Below are experts of layer 7 (counted from 0) of a mixture-of-experts language model. Rows are named router (the router's row for the expert), down (a neuron's output weights, with its number) and show model dimensions 0-159. Each number is 128 + 24 x the weight over its row's rms, rounded and kept within 0 to 255. Numbers have three digits each.
After each expert's rows: a language model's description of what the expert responds to. This comes from a sample of Wikipedia text that the model never trained on.

# expert 14
router:084149120153136138128130167118172123134113127112107119101089167124146148141132112087135171094155102138116108117127121159139104120126082144101092082134202095153112127139168081112145123115104113168085135132132158115127102097119165123141155120170130110139145125098141089111149145120132174110141124076137077132126140121164111148138145116106067119159055156116095141127090169131145136125106115160136136100167107119134126129158095135140107144108085125148105105126111119142110104119150165
down0:139117121145118093137116137074123133142080110156104116140099125123096101091131127117106118175117188138131115105173137105096154144120112169134143182143163134175095132150083091109106132117178134136126111159135124151106149129175133119118120128154101148109099163113173144131087158135122096125141113091116117144133174156121124105091148105178125161153152102132182127133132110115133090132105164121101133166076124132114118136082136110045125152139171152100166155147151141131118125105117112
down1:101127092153140109103119144108110125127127159164121138129118093167114104152141115154117127160164126113121140123123149118150078176154146126112122134113097165153112075125103176116128117120117113153140076114171124133135136148099187151068121162118111169123144161088133148101137121143139137148097120126116138087137121128115138093096172171163119143120168119134116144092124109108107144141119126127142104225135114141113106140146126156091138137123153131088123128182123115158157103108106120
down2:154103123174132114160123137120144113100141138154136123094099132116133130077078125157132116132167123142087141146155143129132123145121100165100148149112127118169141147114114121147126132158146146155118151097124175152110150121116120143124149167137127115110096089121150164164134122112142131148129124135122177196119102135158100094155128123129102117142136135085151101120136132126133145144118122117140107131142116116082152127150149122119131104120147109118142124099119116147103130160152099
down3:104155095126110087080104085150154132130172120145176123144092163147117125083144127148141130118098115128067134121121145079170116139137101118165109132147109162136135093121148137110158135150169135120134115143115109157133120108112119168112122127104148084133113120120115138117157150140148116150090104112131102122144132115140131151119160167096115133180107129102147149092146177137112134158132120106145114121175142149129110158120140135119139181121111165150164119096112143124114150105167176
It responds to: Country and institution nouns. Country, place and organization names ending a phrase, often in sports text, such as France, Lithuania, Korea, States, School, Army.

# expert 26
router:122096150128130136165124134134144117121146131094103151142146186129149167088140063120129139139112117137093147091111109126108139107142127119126115156109127114142146144117149115161097143104150115163157150094133092138122092124114097116064141135088137133169121149121152096180109109147089108132101119193156127153119165114145124143127118123167148156099135092149131079088109152105137077125112135121143142149135118120138139137081077177097155098160142140141101119092121108097101126131087098
down6:121134107175115138134119116127159161120109156097115123119158130119103118120112131085161161145150178143117092131142095079111128100122098122187101135127115123115106145137153129145129135112154166119135151180131100166107129144095140138107137150139130117126123139103129103103121159147102107119089121173114148070130166133128111098112096129127123090101118123105122128161140146089114085121135122106115158145175065187147172111081143153172128125135127109110159164119132136097104096175126151
down7:149160172112146094160148120129128126145195149101129065169140120126091136111117146125122164123136116061110114116161134085121149145150138134130167113132128123127131147126171123091096142122123133099149120131139077087124124123129100113154179094140152079144127117159127142129122112156097176143126107063092080144149092146190112092147066130105093133145183109157111123122151144159104113134155155116113121111123115169152137117118128145134114097132152129120121136124142117141150143097101112
down8:140152118094151136122087136118163133144115140134136104126096147111122129114150153096152100115108115132095155125118161140120118132121125135098098121128141112132159156091147120114100123130174124124159128132122151119139125081156112144102113133073136116112126135118085153145119149132132123131126140158116132091136107103098161085142136141088119165147107126076097144107148102142140142115102141136096133129121088125190106128124070126157126124178126135127125109093118120131135126107135061
down9:126158171124123118105144126091127148121089088162153105133126144100151087133133128127097090094114130155104128110129129141103113143110116160133136157150133136103119068119157114067087124161122113104110112103116113123126164121122139108171144120141117135107130117124130160142143085121177089095169127145129103110145113160141151133162123110127063123153140118135172147130111121156114149136104112156132108147122117156162126122098090116131143093098111093102121160138126073125121128145105130
It responds to: Quotes and word starts. Apostrophes in contractions (don't, can't), opening quote marks, and first pieces or capital initials of words and surnames (W, D, Comm).

# expert 12
router:081085129154130110122105127143103151152115129097161140164136153151094141123120129173156089107124078133136104130163079156102133163130124153113156166119107129094126085094118134094114110116106150153140142135130127098123100115126145144119154136119103106155129144152112136090138110100103085140130077171155139138153161113112104103108135105077104112103140132148184107157125137103133148131132116091153099132130142128086125095107141090063152110126115130094160097156138091117133133140141111
down0:145104110162119144133148143105158130136183171131126092128134139133138107140183110079154081135126150126129092124162099102151160122137180177099123090144127157130173138143142176152105086155135121116113087102120138096113167134079105096082105112147184127173134143128132144137136149163153086121106148099098138117097103144110098159091129131133116139113097124116141133163101117134100153114129120157140128151112094134151134138099144116149118145130147120141137116153138151159135130159136126
down1:124118148129112152109154115165116137121121144143124132144147122144107182125150119103152152131149116175170117151117154120166113151107110141111177089109146147101102089144110138104130152085128123135119154117175123129131152158119144130127166101149125110092127158141143160120090128118156101157124098112120158166151098098151140172077135102112133126140114126172114112138134133095114157107131154145108137143079163134140115132133067113134147123096131126125122168126140139109139136160094131
down2:130155135131125162139147077112162096105129142108120113095106099144114149115112127139142103122109088157058141146143132130139109094113170131146124167129120124116102160123127114161127129167095101125137131143102122165159135136152144135125139134128102150123131104163113184109147122141117159135142122135077085156121183108196156173173103159120122159108124131127128108087164147111108116107122125147108143124095130132123113121106126156142064108154101106095075098109176131151152148114120149
down3:145183148121132149115100098128117163138110117145102118091193138144108115099177124141164112116152097119106127139156137137133149178165139108105149147141088130114173109117153119103112097140167093140119093137157166102106132133076099141145141152124141113155110152146159155141121084097108092115088136094121163131143120139124117154114113171140157108106105112138115146073103141085137133125136158115092112117139180127130117152112140129171117126152118165108092164105187134127141107131121146
It responds to: Prepositions. Prepositions linking places, times and institutions, mainly in, of, on, at, from, during, under, as in Gulf of Guinea.

# expert 4
router:102129154103144099092087133115091108131139114109134147097149150093100139148083122142156115174142118136117130129096125139095127109146085113123134156103117093187141121122134120088119133177072159122163130129125188114152153121129133100119097124107113148129078130121128111147105126143145090134086145135122111126126135097115098118093152090159149086110101137125114110110156135169111081112112142113142175183140091154090113148107134102126133101076092143176147126108137161069123149127134114
down0:135124112141087149171131107088093102129078103132123147161103121053136141127139156144107141104125115143137126126098149130146133158112172173142083134156089114081097132141114143118133133134140128112109126105115176066139138130134157115147118155117113196129135132112147113144138134187095094152124130140121126139131117153123146102135131124162117136120151157139087148148109137128113118135114132137144146103160163133085082135129144113114071115124142113151130092159123117154140129102162110
down1:123133140087114125115112151132142134099113140158130151160148077172102124084130150131136124149122133170137083127147103139148125140107154141141145120116098128126148152122178136150133137155111105134109123155163143144136126099113127126157121157164175113146140156125139153172194154103140171107140119158085106135084141136158153138135135128122131191120126116118121145128102099111125140125139158145106166156103128152147120171183116102147144127136147084159137104137137137086154103093099167
down2:091179110168113128138150094108059116149141116087079135161163126078123147143120085130125123158113166126159095120142110159130130143130109114104132096146120101146154136111089117108168193174097115143166100149152120150104115115138110121116136122178100154140130132196117109135103154154138133157171137113121087097177104107126107139129163119127158100139157125098125108131116119116139105112122102127120101111156155147137114150131139142134119114112162125150114143130134140091119151177126107
down3:171091141118132169106119134142102153191121141096126137108125143113126084158113137172155085144078127116164138164135134103110145109128152164126150091087129087097129151145163104138107108130116132151149130162098126150174136145098135121119162147121087117169139130126118123141126117136127117137105101148142128113159113129129095143092145108144119113140134097141131137152141102080171138145149113135097167132096147149098173119134133134119137131135097095137166115173115138165114121138095138
It responds to: Sentence periods, row pipes. Sentence-ending periods (including )., ". and year-final periods like 2009.) and pipe separators ending or splitting table rows.

# expert 13
router:071182131085105076141118106139175105120133133157122109138137141107142114174132123106126170128111125115079126144138106142164150134132142068092130139165142127133099154140148158117123126169116162143111099145092137184110123105140121113142118130141087142147113081102210171079127146146156097129105124118154106100159132080149140120112156140106107141154131117108145134123118113152157152128146133169105119156137133122134099155126128115169144111161137133099133120148159128117157118184159100
down0:120128139109143138120095139190122134139153145112114101136118136084133124153118155105122127141154122131131151112131112156114127156110147102156191129109138160153122120088125158145102118146150144143127116134095163143150110108091110140108120194141082124155142111136133117087113142152129116134162062152155103119128148155173122109146123162176129154138124120100146103148125162130158124098106096134135158129101140102119148154129099129141131092091179170148115135106119102107128133138109138
down1:126076122145130151128148117124143126129126141096106116132161129170176105083165126157148137132109122146112195113111108111124135080149107096137112157084121161176161095137107149119113152112141108149126112115151117176132132106083154124133104139148150151167158118145187099162123120122133125143124112124098135139100096176111096113153127073153103127111147128118110137145117110131105122115160113131107081160112125107133106160165129151146147107151128133149127146150127109137124100156154148
down2:160120130098135113098106109133104141129143076144114174147170154103094129151156099151128131129142152142126095132098101124129141098122109093143130129159128159149145136119149135143094152086136112086131121135115128157121129092101147123128156138134105122125148106156173160126135122092134136130110126081109109129158134130151101130103098111096128154135139111119106106155076142120097114156142125139135142141118103156089147108146085157155146121148144167132069142181145116129128147126132138
down3:094166096118135135171106147128141093147112129087113096110129153140171168134103130131127113131129116132156178080098106124122113176110153129135132111135087122137144152089107123154101114128109115065178111143101102172109112070099100203109070102149171125158141141167131120130186086141143147170180121101133119127103072167170135087119145100153126128123112165163094092125108161108140122120118113147145082162102140144116150141116095152111146148124105104105136123106139155153117143131122124
It responds to: Place and name words. Proper-name pieces and place words such as Fort, Port, Stadium, Saint, River, Road, including middle pieces of surnames like Maradona.

# expert 24
router:124123185088133132118130126095162151130134099103160124108105170131138137158145157121132149126129125106127103109139098138134129112150130124108159148117172146153144100129144095179144091186174084137129100100156163172125093079108143109144117131106125115156168116107109147130111087105144146177092158080136113118135141129111132137160146151118131176135107103154131124141126137085070093121144155127111164153140127104133137149103153130092165078139165138072113130125172143122156124094160168
down0:141139131156132141143124142136113136151122196136105157135112148111168114139114110143116088144101117159114154201070120132112070131114128078115132117134130084138145104118160147127091147147077129140133133138093102163137091132129154123135111114099124199094158109099159112091183123152126100105112166110148157112126142150107111135110146147086114131131142121116081124149106129150119146162129166159165114152170145093128155132107135137103152088088093152168160130150133144195108113123127135
down1:137123102124119134118092151136087105129148165134148110131146155110158099151104140096152124137122108160131139109107140133153096153175149118146109072117103142145156122108140119125112133148106106155115124104160103153153135105124149157101109138189121133148137157129096064150120085126175086121124127134115179126125135132182131090156142085151123104073091074119123121094148099125110130096134115097152150149108135125185122116129134133175098116169142161142111126133124147118079113120150099
down2:166118128123132098134102172110155116155124104138105135132129147114141158153127109094091129151092131166084104173126171132106100181135132144112107157145123117154128118085118143111099113132144159131152112144140136147179137133106105163106128157119118146074117121135090148126123123129125146117124158123118100160160166121131146112107126109130150153134135178133115118117108134137131147106186134110123118147086088117088094128091110149132141147129122137145155130116162164136161132077108130
down3:149088206109114138105123131159131127135104101107132117110109137118130101126129131171095130142193106173125109110114146098157124127123155116140108140158102116153157116126147103132130141139121116165163151133088095160150120122091101156101133107105097076119093109153150094149112159144116086142108126170103131153139156137138136109140121067147150164136116108127125147128128120080109132140097134164153131103164147112137060145160135136085113134084142131096103156142086133142122128149119133
It responds to: Non-English name pieces. Word pieces of Slavic, Turkish, Arabic, Indian and East Asian names, often with š, č, ž, ă, plus capital I.

# expert 10
router:099146124084081106133160151127134118120128173170102184109106139120118122133133136109138114110134121139129108094108120130109088155126115154087115131136116080136110159116174117165160137114101094136099119130123137141159135135115141136147137100161112154118120154099094105138109103117129151124125171180155115134089160103128161109125145171155105141129157121085097138126153135145172130146152131106128147141138090089110149104105106133125100125196160175167140101135175157071158128152086113
down7:160133114120114100134129129118137117132132169139091158118130162111158091094115133103135123145121139081127162148115091123125147154094096111128122120144130148114161138127139106157156134126147112104142109118124160134106150185148107158127135112104153076139155120152158113142143123142148143148136144110156129110153167109097120130111100125185092133182153152138136149122144170120123129086120108093132151132147181137101082138114164131123124145118110146062150094090165173149115097129117094
down8:128118125162117123107081119122112124103116098181119122121145140185135171083133135092098151161112106095175153136153164104157151092101091124166127121094154118128119086124122125130160114086176106100106083123114140141165048116111137122138141119122084114166109125121149106138122126110149127125125136142127151139148125136125110146113157120106107131169126152124117152073121127090180117100144146119122086143134120152161108125128128145137114117117130152080109114169155141154146124156120071
down9:106224185111129138161121128097127102172150117114145173145107166180145082122121137131140140124081145152159115111094140090130076126105177156145142133141107142170124168113124075131130156120099141129113111183139136139086135157117122137146134118130126163106119140152068129060142120123150063133165112101114102058163097118124102123136077143143122129133144110098120109165136097137146148153159157150119112156127114097169109155147138145118165135165122151085112142122113125155110133131149081
down10:088131180095111094134179152134099124114121137139098153130106106138127161146137109145149122151171085151156143170109138106112167138138150143120133121105097146108160119101134136122131113163100117111146113139140122140115135129148097140148139146113084142129113139149140131127112102150113114125139182136096160105137123117124111165122095097145156136101147171167129163142136093103108148149122142123118149148138165120112138121075089173126121080119089094077096141120127112139125110128134062
It responds to: Participles, predicate words. Past participles and predicate adjectives after was or is (based, known, used, able), plus election and chart table words (Total, Swing, Conservative).

# expert 5
router:122133117113113153110128183114161107113127104068110105137128109151142125113147147117127125085110137157130118150129142129120103092151114137100095143139146074150095103162109155081136119101152131123116148113127148139121107124115143170130118126149122148124092107119136114132087092114103168176142116098146147105085093108153132125130154136117174177153149101113104176136145137109169114107134122138105091076151090115138171129130109137162158127140145120124090162088180109143139131109096110
down0:139069112144109117125102083129130130161119111122115142129125109155109135153125101102110112131136138139096115103120152132125138069128129102150109118140084123160153115148101122121154146122134149140132104131090135125120168134121136146160124147106150158122080125119141154157107092095175125156124113112144152122108137165152141141083114102166158125117156138121137153105119154107138112134124130136133158133173111074126154136149133142122135148149132153095105165120114140139107128079147102
down1:095146127156110132121150140170140119086095145147141129093123117101129114128115129122150123141138141139169083167122131115101121131119150102111159091118131164119136116146120119125180137133115093151099138132103124148069144140126151142132100155118145113121104126149107132146136148140095121118137132155113160084136115107137129086165127156130168119147133107150102111136172150134118134101106093103084127187127119164114079107093165112159122096171148104113125116133149113101114130147133156
down2:093156148079094116120148093163154117084139118177136150133117144143115121143134145147138156116104111124113140120141132160083121094117138148120118154163080124114157117129106108109107154154128144095101104108100121119153117155167144131132094142150140118124086124143118121055146111117036148176132114127093098140127143100127147172106118133135112128124131116093156120147142115120155101133124116120172130154146169127139133129139145112114165135117138136109094141163095137121091140146094133
down3:106125117144147104154113109131133076122109139185109114091115130163099112105100126143084112103100131152150163087103099142120141144137110135146098134122138099153118153132142145098114077098134102095148162110114121152108108093096129161144128127133114186144139111109140116101111117090124148205141127061136153148143140192177123161154153117152123148173134125124137139148175131131164113124148136112159152132134105132161113135111140094143106126169152096150129133112158101075153103166120118
It responds to: Kinship nouns, vote tables. Nouns after his/the/a, especially kinship and group words (father, son, daughter, group), plus pipe separators in election result tables.

# expert 11
router:089151145100101133178140148131125132166110127150133136133098135103097164130153155156125144104126167098132149135143096178136116139096136193123142134142139116159112147138081157124154155107132115127117141125175123119104095123149134156167122140150169112125155118100135135140097141146159138143135143097127113142141106104125138113130131142084155166154137159139107162131092108156142084136134164125081106098138137094111162127089078123115105110094141067146103062144136150151121154092135157
down0:124079120138130105169124124104118120131137160108138127148140129126148122140142125128114133145136122153130086086128141146150041140096119155120104119173091150076106112161163133111132153108099077075108135175091112146125148102133141104159148133142130133135127145108132086123115095158153145144162118127140104121131141124091119132098156140168145081121138102104119131152135089144118131165118122145110127093144165110113134136182134138093150124148117112099121119118147123112130111137121156
down1:128123156142109127112095118093139107122130131161163139109161103084126142157113148110126107101143125178151112118099119067185096142111102108146139104182113116149123135116100097120139142120138114123101108116114098168121139125118116096116100109143091088089137118182132150102136140153105119104140157106164180089123103153139115114141109139139104116132067130143098130145098145175121120097142138088101104138083128138127136121099165139088148152106180119080068112109141132130093107114092166
down2:121158154118150072146133129147147108026120138132127108114138117113136141118100109160116128133139129142134147095169089148158107179131136129172160139154099116117112098100153087125108159119146103154134150072089126139099144141111102134150154138157102103127150126111137120121114101140141124158120146145153113115164149138098122167140134163076091134129139097151134132087144147117131140113128152124101168113129144113146161112107083139108180135208109104122136123093119131118179125147133119
down3:152143129122156129097119101101131136097101119126161114152104165147143130118139144167141164144140219112120133092169118146092124139145119118115095110128146095161135126149106112156137116139081107142161131135157182108162125106169097149127163145114104158130121106095109146122133167108156114138132166145153141116091114125128126174126131158112149121116105154133131146165140096131144141144166100106111141105075101123129087120136166116140124135123135098113157134061145134128139188090127172
It responds to: Infobox colons, scripts. Colons after infobox field labels (Grades:, Webcast:), "born", "United", and byte pieces of non-Latin scripts like Persian, Sinhala and Japanese.

# expert 18
router:133137089139110149083113146137116074116127063130086161138136107159138092151134124121138119148146114160122113122141103122182121130114163142114135149143153134146112107121131150109153155133144125142129141141144119130107148121114158157130114097151140122164135150158108156144118085128116142137150179151152129129106150099109142118141103150071134128071150142097129144136145122119150118164152099075125098113153137130137157132117128133193161152124104122132145153107112112150128121129126136
down7:137152134102127149091116112120161157127141127122141107134174132170129153089112126120134096137135149124153138156115149138114122117127157137147115162127133145126141160094105109130136162098149104125079105097137120154133122127136144111132167102141089151176085112150117141138138112148084135160155133107104138138129147078142096097120110124139137130098131101123130122082114141132094066111100131183100155145098135130148157116140133161168137173122156136077144173156099126145143147097149142
down8:143146139159133105153131127120102109111123163091136088079156144108142132157124128134097135085108086125125123143135165105119154133133085135123119140139122164097115142080091126151134149152127133101130144102103120162070139095121128078142125092140082135157135122128152174125132128108113123120148139151087118132128134105138116135171115127183124132125164153111142112123161115088156103131149141119132130158135142124110110115121103098144128133115105104132128139140112109078176110125148093
down9:099093118138135172147137126133142111135108114124144128102108141091162142135114119113151118131111143136085155160165124139125116149112116123153161092167111125124145175149169101084080110175103107122145158118153103141121132148147133135134110115116149158131121151110192147122158138128110107144132159114185128140135116143078104122162142158120126105109137122153104119197148162135099134139107150111146099113119090128113142126084168127128110145129127079114155105116161114157139174148155125
down10:118088115124130154141102136137128120092139126144156110134140114127160147141134178084154137131145103143127119127125127148116110142134097101116145142117109117090122108172115158152148154151125112141123157134143122123142099119137144152128151124172148138122162173134109123120107107119106109138132125151110090110138144082102153142112186114130110102134131123118138158144111128092119174149151182155149136106106089132113166092111116175130111143127116088120135099151122112176145122142113180
It responds to: Determiners, possessives. Articles and possessive determiners, mostly the, plus his, its, their, The, often after of, in, to.

# expert 19
router:166121173157111105131173129118147149128156106135120136169113131100130146132116118141110132142088137148125102142097123113140124084122123161099131128117168111081127122131099137146148151118166120163137091086122078129148107074112115125137161119083153123111136109117134144139083118137096164165152145082135144170130111139134132122152105129160152098109122110093109137119160127117107073115154148124143105106152108132124138153160141108083134099119102101091104112092129111139162129124133131
down0:136150127169147121032162122110111143165141131131119149136105127099126089123103103110127150143134089131125136156135139153106156077138135146153139112136099119156124140153109159104126101145150067133089128112167092137111095129117132136114137102084107136163147123146144105113144134149113118135141148158159108134106097108120120145135140164102103122130160077153161138134121134107147114137130145109117113154119146138142126123129095111144126156106078142120148137148178146136087127127114101
down1:132099095158104126183138125131140128141093118086093122114160085100102098133171107137120136174104052142112119111161090083146160140118149150140175110133147100132194099107123137129102131124161153117167157122115096163138110137160121152132150139109087127128109148147110117141158131145115079132107163101120123134110129104151126136169145099130171136151172127136062112083116093114123161115153135129153110125130159099136062160118154109091119140148122131137139116065129077150125142162130104
down2:136117137128101127156084144102130112134123130084112145125120096155124113152146128135168137116112177124057107123153080123143125150151150138125097165099127166138137140109101122108124157103147147127081144091131102119100092136172123138175141122130142116139133105142147148133139126131126127121154111148110142137116095134144138153158113139101131099137085171096132127125096148089140128154146141131121082131118087095095121158163143139134105131117126121132108164125095137118143157132148168
down3:167116124112158098126116130102136166151149104097145156144148131074117171122108157133136120104131159135096104097104085132136145096115142094089134124144101115146141167118112115132154160110150127099155103112103145141156109119142124128144135131127178130121114121133123118123108136133143123131132124150095147173091090141142103145113132136124147115108140111112106108142161093151144153099114144134097120111162098122131087096159098114157134140161125118136107101147100133164102123130106122
It responds to: Surname and word pieces. Short name fragments and surname starts in biographies, sports rosters and species names, like Jones, Schwe-, Roman-off, cal-cicola.

# expert 28
router:142083122142102119098134138128127120141162157169151117145155136159123174151142109167134177168143114114144143106145078183110129091100133137153135135154120103121090116084124132113124134118118133155129112132137098155156093165124152104130132132075118125165125098109128144153107146142126116120158089115080142112136124115077126146091124120161138097076141109127182150098125138116113116164103171139131091138141113154146130136147134103172141137116091107122155096167157111167133131130137113
down0:167131153160124114117125167106152119139172090142121090113151145146128142119152155128143095134112111151103148117155135120102111095124122165157138088144089152173141119114110135104117135138159146119144132143149136129144113142141153098139119137145095118169137149118116126158144118080156125113115154116117138117101124104120105076102189132133118096139072169138121135135134144126110086120164193084113131134107128102143160175104147123140150162107128132106172171099115133126101143146113143
down1:102137151192110123133153150096135173116119072109132165114101092173109109178106131116155141137177139124122118099156110091150109145105134130142170097122113148146134124142138102143160118111144122164112143163127151125151125171103144093126166139166171174093139186137174130140093165127142136161101124137133150144136150152158115140147085121087103078111081154143106115114117134156122074104123154157177138114104142129111147133163094115132118102109167156106102112074135170112138100104150095
down2:140137192128108134116135125143117151136146159141114141119146115153131100078141112132113100124148143060174112105085136130128085128150090139132163100102129140163142132118099138132121155114126127116133146098185121069108165102158133093113125114079147113157128142146131121125141131163123115072148142138134160109166116127130133169096078136132112110109165154181166096094086150135111114090115110122080162159119119106150112170143108162091122155149174120156137143116152168121157160162150106
down3:170144122116109142158160106113113140137126144122134094139142155144139106154138114091118134171093121131154124164132128137150146114150143111153133092147161092088108127140104117129160139159142105089158162121127104131105126111111139102136195119143122148090161105119131069099122123097148144084137106125122104072157122147166146134128134145144146181132116144115129110159123111149120058108121123142123101168125089162100117104127095123114168120138130121100141133155128113138134142119139130
It responds to: Table pipes, semicolons, by. Pipes between table cells, semicolons in flattened result lists, and by, from, made, released introducing credits or makers.

# expert 0
router:108099143103119138085134123095127089099165103150144096125143156102158105166126125144156160081083148139147130142135107140148116140096117093112116113171149113121111110111116103149168110102152123113115147116166083145149134155172077171132161123119124125124105119129112109112138124090133147116146155105161144177113097100118160103130132114132147131152120125119118155145153108156135088132107134127160182142144142115143130126154127115085117144134114148139118142122131146141169118112141099
down0:153154093113138106155150095109109103165149142096163159168109206105136129145146150142106136100121136117103112129115115150152123096133092139135128118160124136151151086107102162107108116113123173150119133128119109096081109126082075184139115137154107107146167159125107107123148161107082169171112110185159144149137127089113182136126108130141149140144168109144086089129184128139131128154133129112148171136155115139114112108160139165157131133103134094155113094124111132131125134089149133
down1:135131105151190088128123122112150140113106095131149147160155126111123139156129164143121105137136128148138121142112123134127141169138147154123122094127152106124161120075156150127106126138095170177117099087102093134146142118139101156116148149126094155161086127128131137182126129161129147121086115124120128121143123112119162126104098134109134164107107103100161073130165108144062144092172118142163102130120131128167117114144107172126126114122163136135150112168171150144154092130111124
down2:120144124156129129135144149153144119098118147143117127127147115152108151102113113160138123164149160113086127148106148155127162138150163156166130142098147153090115113154143105083142136103149155147138118158103109109132108152097097093147140120176141150092125149163111128143133111108113120128161124144083113143116145063141105140122116161147134076137125162133138138153116174081122162108124131124113132117144110111160139135118111151114141104096115081138181108137150135115129131179167150
down3:126110118149117172152138128134131116119121147128162166157148152145126112127142132145128097097103107150154116127102129126109164131110130160092128123105126104135121140096089131111132142127134130112116146111147137176117156163111156159128115143154122135106123138130130103127091114139118122098141136122170139175144088179120098101175134117113146127148125174138156107131135121124102150158135148117116135148141148067143141147130111172102109123131116104132126145100094159127157058119140095
It responds to: Mid-word fragments, nouns. Short word pieces inside names and rare words, plus common nouns like part, fire, trees, World; e.g. Ne-s-pelem, O-us-mane.

# expert 8
router:124127120124110174134089156130149108095113088146105107154107160109141151147142142151144097113147131101132118162125118173128126137126128164073100135147109129108128106106113111111122107126128108115107159123138165175154132100184094075135132142154119156137122101081137113109105184123173138151132106150155141106089146158137108141145123114130198157131103096210107133179111147094133188098153143120145135077157155126125127155113100065138140107134145156088123144156095141124151102141175100
down0:146139142157154128143125122107116122122141153162075130129141120169123142147107130160148167144105150138146144113088079128130136162118150147162107104148157163080124123091144098105125155127121115103139112121115123093117107128167109133103137121111145198107124139120089115161132147120142150128152151124130126149135098109100118108097158154127165116105124152155116110118136121096115131090154111137078116171140109170137145129118155167131128078120135085110107142149174134130115131123121085
down1:095148115115116096112121090113123118164111089109106125118116105162111139147113133155088175165148134141152130134156127092115115120090108140126142149147122140084137145138109122082125081118149144108152152144143148151108119119152102114146149114155114109166107156136126143158138113134110120126142162165114149148096089143142123123098149130086112138165139143062102113102170161095117087127141086129130119148191122127120154153176105079111114119111107158138132154106143128109149077096158139
down2:128111117071104097155128143178158121181129172137161110142106168135133142144141099119109136164169115129147139124160125183135130113112101122139106124128121154138106163097080142152107131159129088118108147140171131120144172132149113115149110044128121122104161089134109118146110126104122137153123166078125163162132125137150121127111152122143081140123160109160135158132136149170098127164144138138141093089159149129136145140151104098158107148114159122140105106121146140132108107139146137
down3:131061105094083079111118107121131134148113153128142146127181125124110157111135149176108162118119167089104124123146129169120122117094120176076117113125147103144126113136166087159115160130124120162143135123095131158119113130112131127121109134155110105167135128134139133116159112152137137127150135132126091167109144087098084138119119139126130179127137105140131131138068089091114117103160083108099165126128100144129167145131145166160129163120143156127108114139119121132122113086095164
It responds to: Brackets and CJK bytes. Opening parentheses and slashes, often in infobox lines like "UTC+0 (GMT)", plus modals can/may/could and bytes inside Japanese or Chinese text.

# expert 29
router:110199140130095161113127118104131133083144134089140108113095133123158128133120124101161123121090127176122124135120152073146084159125115117112157110118144098145110126129117139112164085143154135091134129128143135116147105164087123184147090150144098117102109080142164116144159100140150140138143138107107143110147100114100150144104150138083119119138123132149133214108158121124124135083163143180104122144168072131178142130124111137157113112119138111123108091146130148174151092124154111
down0:133126139131119115104126137102123154107125123116133079111128118118136146138089121142088134183101123120187116128106118145115147140091133149131125153082123143124150176163136093131094110122161137119157116161123138125105121141124139101136126124121145126134142154176107107136147117136112148182082118128118119116156145141108160119118095111127151163122141166117166148124108169151117094097132075119123124106115118106092147136145165099127112144139124143166091117106137061097154121099094092
down1:113155087113123148159133116133151155123111139134122116067100134156130148156160118147157135118118156113101120105118147068151185118115085121139133128149110166113146158095107134123136102152117079123149105126121148149138130134109131161111130120115138095108117153135098130140087115108159116119101100112104103120134153126098142113106161096131154145155149128147127146168113147102127137118104105108099144136125178105123203116163163088156105110157080148138142141093131124120133069142141131
down2:090124121101152124140108144138112150110132140173158112137095139156115102119159120184133114135178083106126114115120118138139124150141143093131107174111107177095151133175136117105131143096157112148115142141110101112145143111140142115082116155098119150129105173127135190090103098140083123139185122152113144136088133118141099111145128110116143130140120107111132145101139148107056141132125144142127124112100132113124131120119131129087143142119098112117126124112150198113115102150107130
down3:133177143104129069153106132095157181153142106143123137081108094136106113108113136119145102139164172119120131118101118148151159138140126092084108131155163133163139139136114140146146141151169152138171142147150118203103149163113155137096135133141105160097148109150132145127109091086136089086121117143153104128121115115158126095186129125126139131077136136150122104151132157129101121139158153102139144110147124155191155118135110112156150115139124094108131146108094116113150137096152100
It responds to: Name and place pieces. Surname and place-name pieces or endings (er, son, ley, ton, ford) and cities like York, London, Paris in lists and credits.

# expert 3
router:127126159176168088163128134144131102153108126142143141175122144124105102118139118119143112180099174099136150104133124117160173108127149166103097120109164145145122184127141136103097191116121120137153076141142115126129134153085105157121123132133112132137146125136093169161092111116104146122111125158150123115121156136137103096142096119131162102082126129171143107128133149191125132109168111111157143119106120123113142160148118171164159135111166140115100086086103110147121125107104129
down0:139129119115106120116105118118153124096198165118147153128116106114110122166141118173151129109090150106115114164114122082106134132161119115149135087100135140117090145153147097137153133122096106130114145116106139103116097127106178124138128105122157130148112110187096137109096090108157163184158125122154129130080149170137102167127151121153097148107160115129095108105127161118125110113133152124128133150112133150108138116097188125167135091152080107160110123136148144137114113095140117
down1:177108097147148120084116166146145098131142109132126147144148138127123113136142146145140110108102193156137148104170109082160128119116169144159147129150146122084150080109144123155137132128132106153127135129119123171093097138107096118116127148119109113145119134117100154115168172131114116144096105116128152154148096121124147135123205096143164124107083102153125091106120142113124110124164098103090172144128152095104129163126148129140118116158150073112106127118102173113124113137154177
down2:124102099134104137166119149110169132132108113125166115103171107143130115135120124123142119117125116161126076142149127119110128144085133139135116095163094169110156111123107178118099108118100121148129111118127173082114137128145145121152134148128109104071100156098150111116116117098101155170117127141146105110103116139146129112129136125123128129116119081137149149141119113118131137180144123132109123125143132137113107146130147091127088135108108119152115145109127180142108149128114116
down3:128129165153119105145103134122181086069172099131099114190113107140142120108112125135101126110111109131176110139115143106165133125146076174121073151110087163148174117125139162144178127120124136112149124174111108127127137113102164122140119152142132099126106128158131110144151121131109110115142076142100116155108128127129160175121091133132154144101127094100129119164149103111145139092110121095129150104111144145096131135106143154147156074117124113098122183139123123124152125145121170
It responds to: Line breaks, adverbs. Line breaks ending sentences, table rows or list items before headings, plus sentence adverbs like However, also, well, often, now.